python train.py --d_model=256 --n_experts=256 --experts_per_token=6 --lr=0.00171
Below are experts of layer 3 (counted from 0) of a mixture-of-experts language model. Rows are named router (the router's row for the expert), up (a neuron's input weights, with its number), down (a neuron's output weights, with its number) and show model dimensions 0-63. Each number is 128 + 32 x the weight over its row's rms, rounded and kept within 0 to 255. Numbers have three digits each.
After each expert's rows: "comes before" lists some tokens at least twice as common just after its tokens as in all text; "mostly gets" lists some tokens that are sent to it at least half of the time. This comes from a sample of Wikipedia text that the model never trained on. Tokens count by the router's weight.

# expert 228
router:179070102084122142125171162134128117122184143062072118151134163086046082142093115110113104142108146165071102142100091122173138158120156119100100158058135123101099116107126100098183117151088146
up0:131142100141120161130113162140065135160125140086096099098151141145128100143108111114106185158123175140113082139124199145113124114101143114158123102094124046113102151130224099163154087152136047
down0:087144160124131148099167136133117141139152230098163140159112136152104114129095127135141111150131130175135168149115092148214173155111135090138133146106031173100096149171104109112163109163077162
up1:105174201097148136145083147161116085108086129112178154106148121127085125147035085158147183109164194205105120113110125174165117158164123086134110095098199117075121098181091175197093121149160139
down1:116104112110130068075098090129154151195133129154069136138089121178118125110174118066066142166162129037101112136169113085126131086114115084140142094091107153182165117143166092087084158081097159
up2:120150152074094113125087103179126131116125169109106135152142117111126157146154144113119161089125085125110078156119124084185168173140079135145130137144102107094158157185137101122112153148074159
down2:124083126107108099136119156117103150144089155158120111108158119158148146154088125107145150107175101141142183182190157144117141137116081164161124114123122145097148121073090160143094120218126071
up3:164121109077123101178129163063108116098131070159088130136123091089075108068153082141095117103106111180172085088077118160153175170169165146121094150132075109136149065122203179151192142111077139
down3:065142112097198183153134111152184148149116107099121140144155172129122125134100154105147134141075144055146121157057183091107062047171102117139154112129105111165053166093103125108144101102148118
up4:130134128167158180082103135165147113166166137192098110128204083112121150154126108125140144070109156111158152131133139138160139122192133126095104226082078125120155157040091056136142115150127155
down4:075138119132140132159167131114134121166177118119150127133122169142156141131111110156097125129104158114140112116128103120145054104150080120106129109155126051048091113109110143108131172080128113
comes before: "| ", "|", "000 ", ",", "°", "m "
mostly gets: "000 ", "100 ", "100", "million ", "500 ", "000"

# expert 211
router:135144125090115065113157191185169107149176129110104119119163118090147104140090079140148191160106142178109161123112134075167115178151146119184122172077156075151147137158155051089174169101100132
up0:119119142122144172129117089110146125123114109109132157153154139148131053170116084085180111145074108162108117110132107074106139109124151170151091104141158170159124084121208153082140125119149219
down0:116095168100150145096171204153117162188184135062162082110169153123124134168104104150159153175046123155177126164140153089098114136099169123095136161074141114147164090108124115161111107119141154
up1:135144104124053076134112083154095147130143117183122134161161090104091093143096136156126137118149181180125132113189116111130143113125181160155098151186093156094108151201159111129114070152127087
down1:179117146089124118140178087136089088079144155104180086107156161109094170093156110138159115137147150161095148164123076141079133160109108189158135168096108119155145148173216127126130187120164122
up2:181112125112157179169185123127088066145130093157122118130147109187167112126156115165143087162154111126094120122199124154089122152170120095180077099091129132109153087139113079142134104140092105
down2:109171049146123125147082131088168148157167157095100125172128152169088083121089116119149122127079102101163097178150143101143115090085119172167145063122111180106134177095067176060149202072159094
up3:149123175146121112163119106109203174094152106148106181139163117165123130123139169117169129186122113129121135131156166132136099142149060096115122149123154093182127078077122127140157142091098132
down3:120125132105138150137091161116137125089100105068105096159158134114023121156140217053145073135135121109056136101123091131127149131096100176170091176157124137051102162122166179176126167164148121
up4:130134212112123118156089145104143096118091163153141112106073157124127119186133140099130201120135188108061130133120133129171155125081139162143153036062095169190161121108113135170122129119155115
down4:159122161120095138136154120218106146078134124143144135075120147137113172108154108146097173097119163174136126122152119149115137083117176113080127199094157113107111115105203189124175174058116124
comes before: "a ", "been ", "not ", "be ", "also ", "an "
mostly gets: "was ", "were ", "is ", "has ", "are ", "would "

# expert 179
router:135136099078113079144122160130163147124163215124078056095149143116114110128084096205151157134116143151126223135113123048161096142140094136211150143082168150116079125121100116133197099135128116
up0:117112078195105160100132127201123210111155139147166179121229094083166163103157144085149125108141098143124052184141191114115123144163105166132058105093123124096171094175110071123162175139139148
down0:105141169071074126164115104086144129125154123130158111099120137078064193123110093192147164138141153140167131135135172156171130114120142149109062109161128128197122085119155109128172106107172120
up1:150103067113121139133079140139177182144144126107133119081121105135117052102123098130157108123159156095117158133119125117097134206118092100129106148153172179109094148109135133141138083215092100
down1:103121175114122139089125119123147093109139100149167100115112135140137060125109183148155113132091122131116100029142139067150128146128145112130167092195067126090146172083139139134164134160100137
up2:120149124134142153138083153154171175099192146122135116135124118106096129126102151091132060111158107193181102178167159144083145108118108103122136138143182122167121145130112106100103190102145124
down2:154140092143110106118071197167106116136087084054081114114126099112161106135119114165154139072140103103096161212130158056140234116149172107153109203147092151114104104157114119124195099144063139
up3:131059169161155161089113161143084167107163152159117158191155168099106137161091108124150109066190141117113111115143150184196116081065132106080088128091130119137100120109116136098152170185125115
down3:129123118127160100144148119131134213110053154141135139149114137146094126126127152152133122142104139129098079122124078151120152146125121139147141119153076124185102125136130111171128147127137106
up4:103132152117106114112089126130104130165173125107123089080116191159070128113167096101124186148162143104188165111118145089216170126102107114123140137103108128136041156090106122100084222134155184
down4:112124159099046158172176099107147093107120136105197130126177099128213123162120100137130130154109080131099087139139132113125126151085115168072136193166107130144138133107076097120118084131134128
comes before: ", ", "\n", "'", ". ", "; ", "."
mostly gets: "ina", "York", "ville", "ford", "ović", "ić"

# expert 45
router:156117092133165088107178141151143126118131200078131125125121107128093117158101077154108085156113155121076111111079106129163138173096113122145142099111126122149120114145150097052188138116126140
up0:132084190107146181123126119191118152113088095126141140117144131094106149145131080167142134203172160172172138124099124115151118109171169152161116117165080137136140154139120097064112107113140143
down0:121099140111130129133198133145134113120111110111056155186119167064176109141099123182143100121129115163115184052157132102088168132034075102113212138112062125100160092102158099156135115194116177
up1:163143116095133099058160145152106163069177147129159069139161136131141110122198101149178109186159099099113145075130160143061079194131152135149115208096121082152138138174103121106044160139160155
down1:095142141151175110052131104137107140118115058116137117137158137156131190185111164107144075056129135155119143056106107178116125098082096167144108081132170129198160125131078094183188120090171081
up2:115125140090179152160112136156068116092110133151128165090139192061092137156120155122135163103108172165142182121114089148145109168101153172162114171123096088087139108104099156110139085191085106
down2:097157156119145158140117079128114133104143145154155153136190074067128152175140159126151101100147179158098080143164123156115115157102131210126121120172127138099157132155138158122116121130105033
up3:147067163181117088080082204155082159098120192130119096162116123061136159127118085187117141098048127168128133125121078103107167144081143140096088123106122131168119111114123116163113090111133100
down3:112114122119128173131146104124143204123170121128168172139146181168154143131134171131133070086185159136134097109101073123125115158081125107144128116148162098143156087145177143123143166088087143
up4:180114126167146032117068170107118128075165176163067087099120161080053111158105078081107101175111071116147158097088127105122190061060169135114086154135162107137152105127110099166101108147150130
down4:096144166156118213159136156184088078141133113132156172073142158094112137132139125179156164122121105106109070132139181135164129100139135152157161105117157121092048166198090119140190163182146147
comes before: "| ", "|", "century", "century ", "°", "("
mostly gets: "nd ", "million ", "rd ", "000 ", "th ", "fifth "

# expert 122
router:154131120101115082139178142169170111203169133100088119107152148099133098115119110124109167204118147130111142146089126109079090121101095132155092103100127063136124079084134120061155063149114191
up0:158083129146093149150169193141087123102129091126132193048114100113091149176065147108112090132134119093137120124101060109108161169170146109136137156109110097096103121162095125128138164110151120
down0:202170119150135136157107214129152083121152077097069098164099185085114140108111198137096176110173179175166176096124175153147139148175118173110145117104113124157119125121166112136071119095108103
up1:162106174036138199141197158141130095153123104146157139080184081154105118105181076155176160177081111120076178141153094148114096117120097111105156101100122141113141073144116138131141167127140161
down1:148128150117085090136140126088069175114174133053194069139092158152122187135197135127176174162074103123103150162145103072119088047079110068116129125178076148128159134104124163095154155157096164
up2:091088103141075127174143184133105180167167092154149127111156095112126127141108133102165132119152160148158168136151192115084140164136177131179167157172163131157062098200141179146191095104070132
down2:143127135079120105147133112150155127089035146079108134079135138130143091149081136213126134072136130091126137109111157140106164158127071181162128060095105167119173123108122135059088142088126169
up3:152072110104101136119159218161183096194212205135088168165133106156123102097092114095166120140141152101139125102120129122164129115095174123120135137119119072159134119166168126129174140183162184
down3:152125128113119115159124132132170090127164154140165142132161157129135135140131146132145099092088136146103102120170127109097118136144172058166104143121146098164124177168117121148141189142161133
up4:094092164105072117187094127187162065155140059136106156146120153127092101155156069146195129148144087197160101159095127127134088128125127114142079129111074108146079154132105110089136141072098137
down4:110130082095168110132196133163123165167205129134084095123131111144135123129120111089140137138126098144121149135144160134153100089138186204134159126111139111116107121088070168132057059112142098
comes before: "0", "4", "5", "3", "9", "6"
mostly gets: "201", "198", "202", "200", "199", "196"

# expert 215
router:117161161085133129115096169168139112197191138098124107143218107100119062150063063165143117103159141147111144104119119105152114085091091118111112111084159097183124097147143106079165113196106111
up0:175085143157179133180168172147085142089116163137140153132080181082159072156094103181131075088170154097123120128148075165176218221154112167133110122197099101115142080123158086178147126103148135
down0:078159140107069131092154132103103192236108137090153156155088173109086114141172133147133121142114140150094114091121081187118091153104076186124099098074167126169075135092094132168111113074121118
up1:148139098082123134145116085131105116126255188162097094164182189178160146183083159168171114117104123107127156160139101174104195116128097147167161165137140094134179162081144131129115070069139177
down1:156135104124144103135168141164160211172098123107118111139152112104069140102132133116137133071126130217110146138142158080063113089068084116100099109087141177079138090095132173114130132095079097
up2:179111196079112147113114150198124105213141151148102138169156191111171190123136146111195111107157044133090140131121112117076107176136115115125098136125127172150144143163113123132144103132144131
down2:174130162106124102080134155114121080157119115067140126173098130153160120158105117130157117111140089120121169110129128087111180127197129097106149092111141175152104168114129132081153135128124111
up3:160144169095137185133118132120125138112125085134151084168039133114095061122137104149144107077129146136150111084109110133182163132166106156118131110127080110166117131138163186090105194138148163
down3:117131091147147144126163192092121159125159178163197075088155150111028165147106085157142031191166126088089171081126126131209099101131111136165120063166115117175118145156096146161182186082140157
up4:105135141089087148189103141127144141100125075207100129118122153114109140146135118113164113148117083153124137114086163149227231115171205090142065097154161109185135166185191093104101121091135163
down4:172187151098108120166127127138159154102133156069146122104114117031137094118120107184211122071118137106129132129148152174143129126212154120130174115134179126139125068195160120126136103146061176
comes before: "the ", "a ", "201", "200", "199", "198"
mostly gets: "In ", "during ", "in ", "At ", "During ", "at "

# expert 135
router:129115133131152095154113196163143148185167136090072113071167133109128098159115102164164112195161131149115133135103152086140103115125121127090095127076135072140136125141175128099148078129082146
up0:153134169128177087176160203103059149087155168144159103125099132093091146114110180147117149086136167113172106214067104090152097118085100123101141189141117079099085141081137156150144156179107182
down0:141136116116068126169113155088121192094147152117068116075192182101132161172110113139168076049106071135088127178113177111174140180209162106171118101103139158114097083139113142138048090149124168
up1:108093123061146177136141135128156152158148116178103111110194124128095120085135162131135127132140096126117190126130100070125154090141120173113113123092121076113123144146063146146103066060154154
down1:072109077098155125158126080124148163192164126154178135145079175133116078109134112086133198115121126120100150157106091112175063117143088130132096082159116148088110126117096134086150177129094116
up2:161134068144113124122087184185112161143139144100145118084131139108106120115028160085171176133150098103109138102179127103064121086160118144099105117130099146139141132110115112171093134090140142
down2:106168160179091076134125090126147130128100110131110137171139138172083124193134194134123123122140103130098103106087088073183132114137118104152127095109073113165194064144177110110149147108180179
up3:177115094102097120109137056169050111116073161104144177156138098111131110123096167147119147151087132169171091101178114131121154125147121126191128170138137132180134120079145159144109087111106113
down3:143135170204154146096175218120110102147136110160062071138113131100154123086188152182100153073138116067140143136147090160120136108103147172109066141084149100090173109152122110071143153148155097
up4:132163060144170164109047108097099115108154140091165084134124089166121085079035100151129137121113109126183096100185116111113101163202149206119152112192052109147161094105160075158135127106126107
down4:121089099101091099126118108116040149198165131102144131108107118142121117171094086159144097076130106163160112102155137125133183135091133162120140078092154147153112097099170107099080157144090096
comes before: "the ", "a ", "200", "201", "198", "199"
mostly gets: "from ", "In ", "in ", "From ", "throughout ", "across "

# expert 1
router:137107111093129108155160181192168141194150149140080107109179130105121094120112130164122192149133149125111159156132113095118128136098147112171101076093160103186134111107105115050130067142094186
up0:126078128163122114141139150161111175101140134058096176086154155122076139124193174100104168115150054078091104149152109103106109145149151112130138124095178159089144099141091123141169114161091104
down0:109107166142106138132148130123114090096076123139128150125190116098185156092096160145142067103182157161119114093074174135124141097137048092119147198117088171126082138180121066165176115135148148
up1:145135095104157138129138130143086149104124193136218133147043113204149155123154133094119076180146133157113047136114191101142162162125177136132142104180168109147105109165160126171170065103113123
down1:187121079130077110209063117186151092074109106113142116167141120097136113118146114185135137141145170148110218124209138107149122085154082166088150170127099116112115114146101119166153127109134153
up2:100138133093147115195042096104121117111075116134065130165141078107096120106144124133180118113124058113188186137122107150151075098118202105150145170108102083138154120125122126161176142084159181
down2:128188120129121114123164139135107140138128125166078119132137134146158146138101128110041110139144161168134124140104083160148107161176098098122140149145107139122100110155181090196129131096139099
up3:122173162153183159137114158149097145147119074153078130191140146122167159068218113112124145137107119149133115144143085119106121098143162089151105105143172078133163147099127172120142139100087180
down3:129096105102118044146188169120140130163064139093183179139161084151115162153110115118095133117130116146134107143154154104168098144161157053113126150096082148172120090124063113170224084065142075
up4:085108140145195089133032060058190129108181113101177144136126083124173092124057143094189124169063122135110144105103156108126164116090140175109149097174166095159168125088167171138141105081135143
down4:141072158086131155096164141201104115135078151136110149122111152099127152180174037128085108177128111203163107157213117158095079114110102087122123065088107158159177138164088152131198145111124104
comes before: "0", "9", "4", "5", "8", "3"
mostly gets: "201", "198", "200", "202", "199", "196"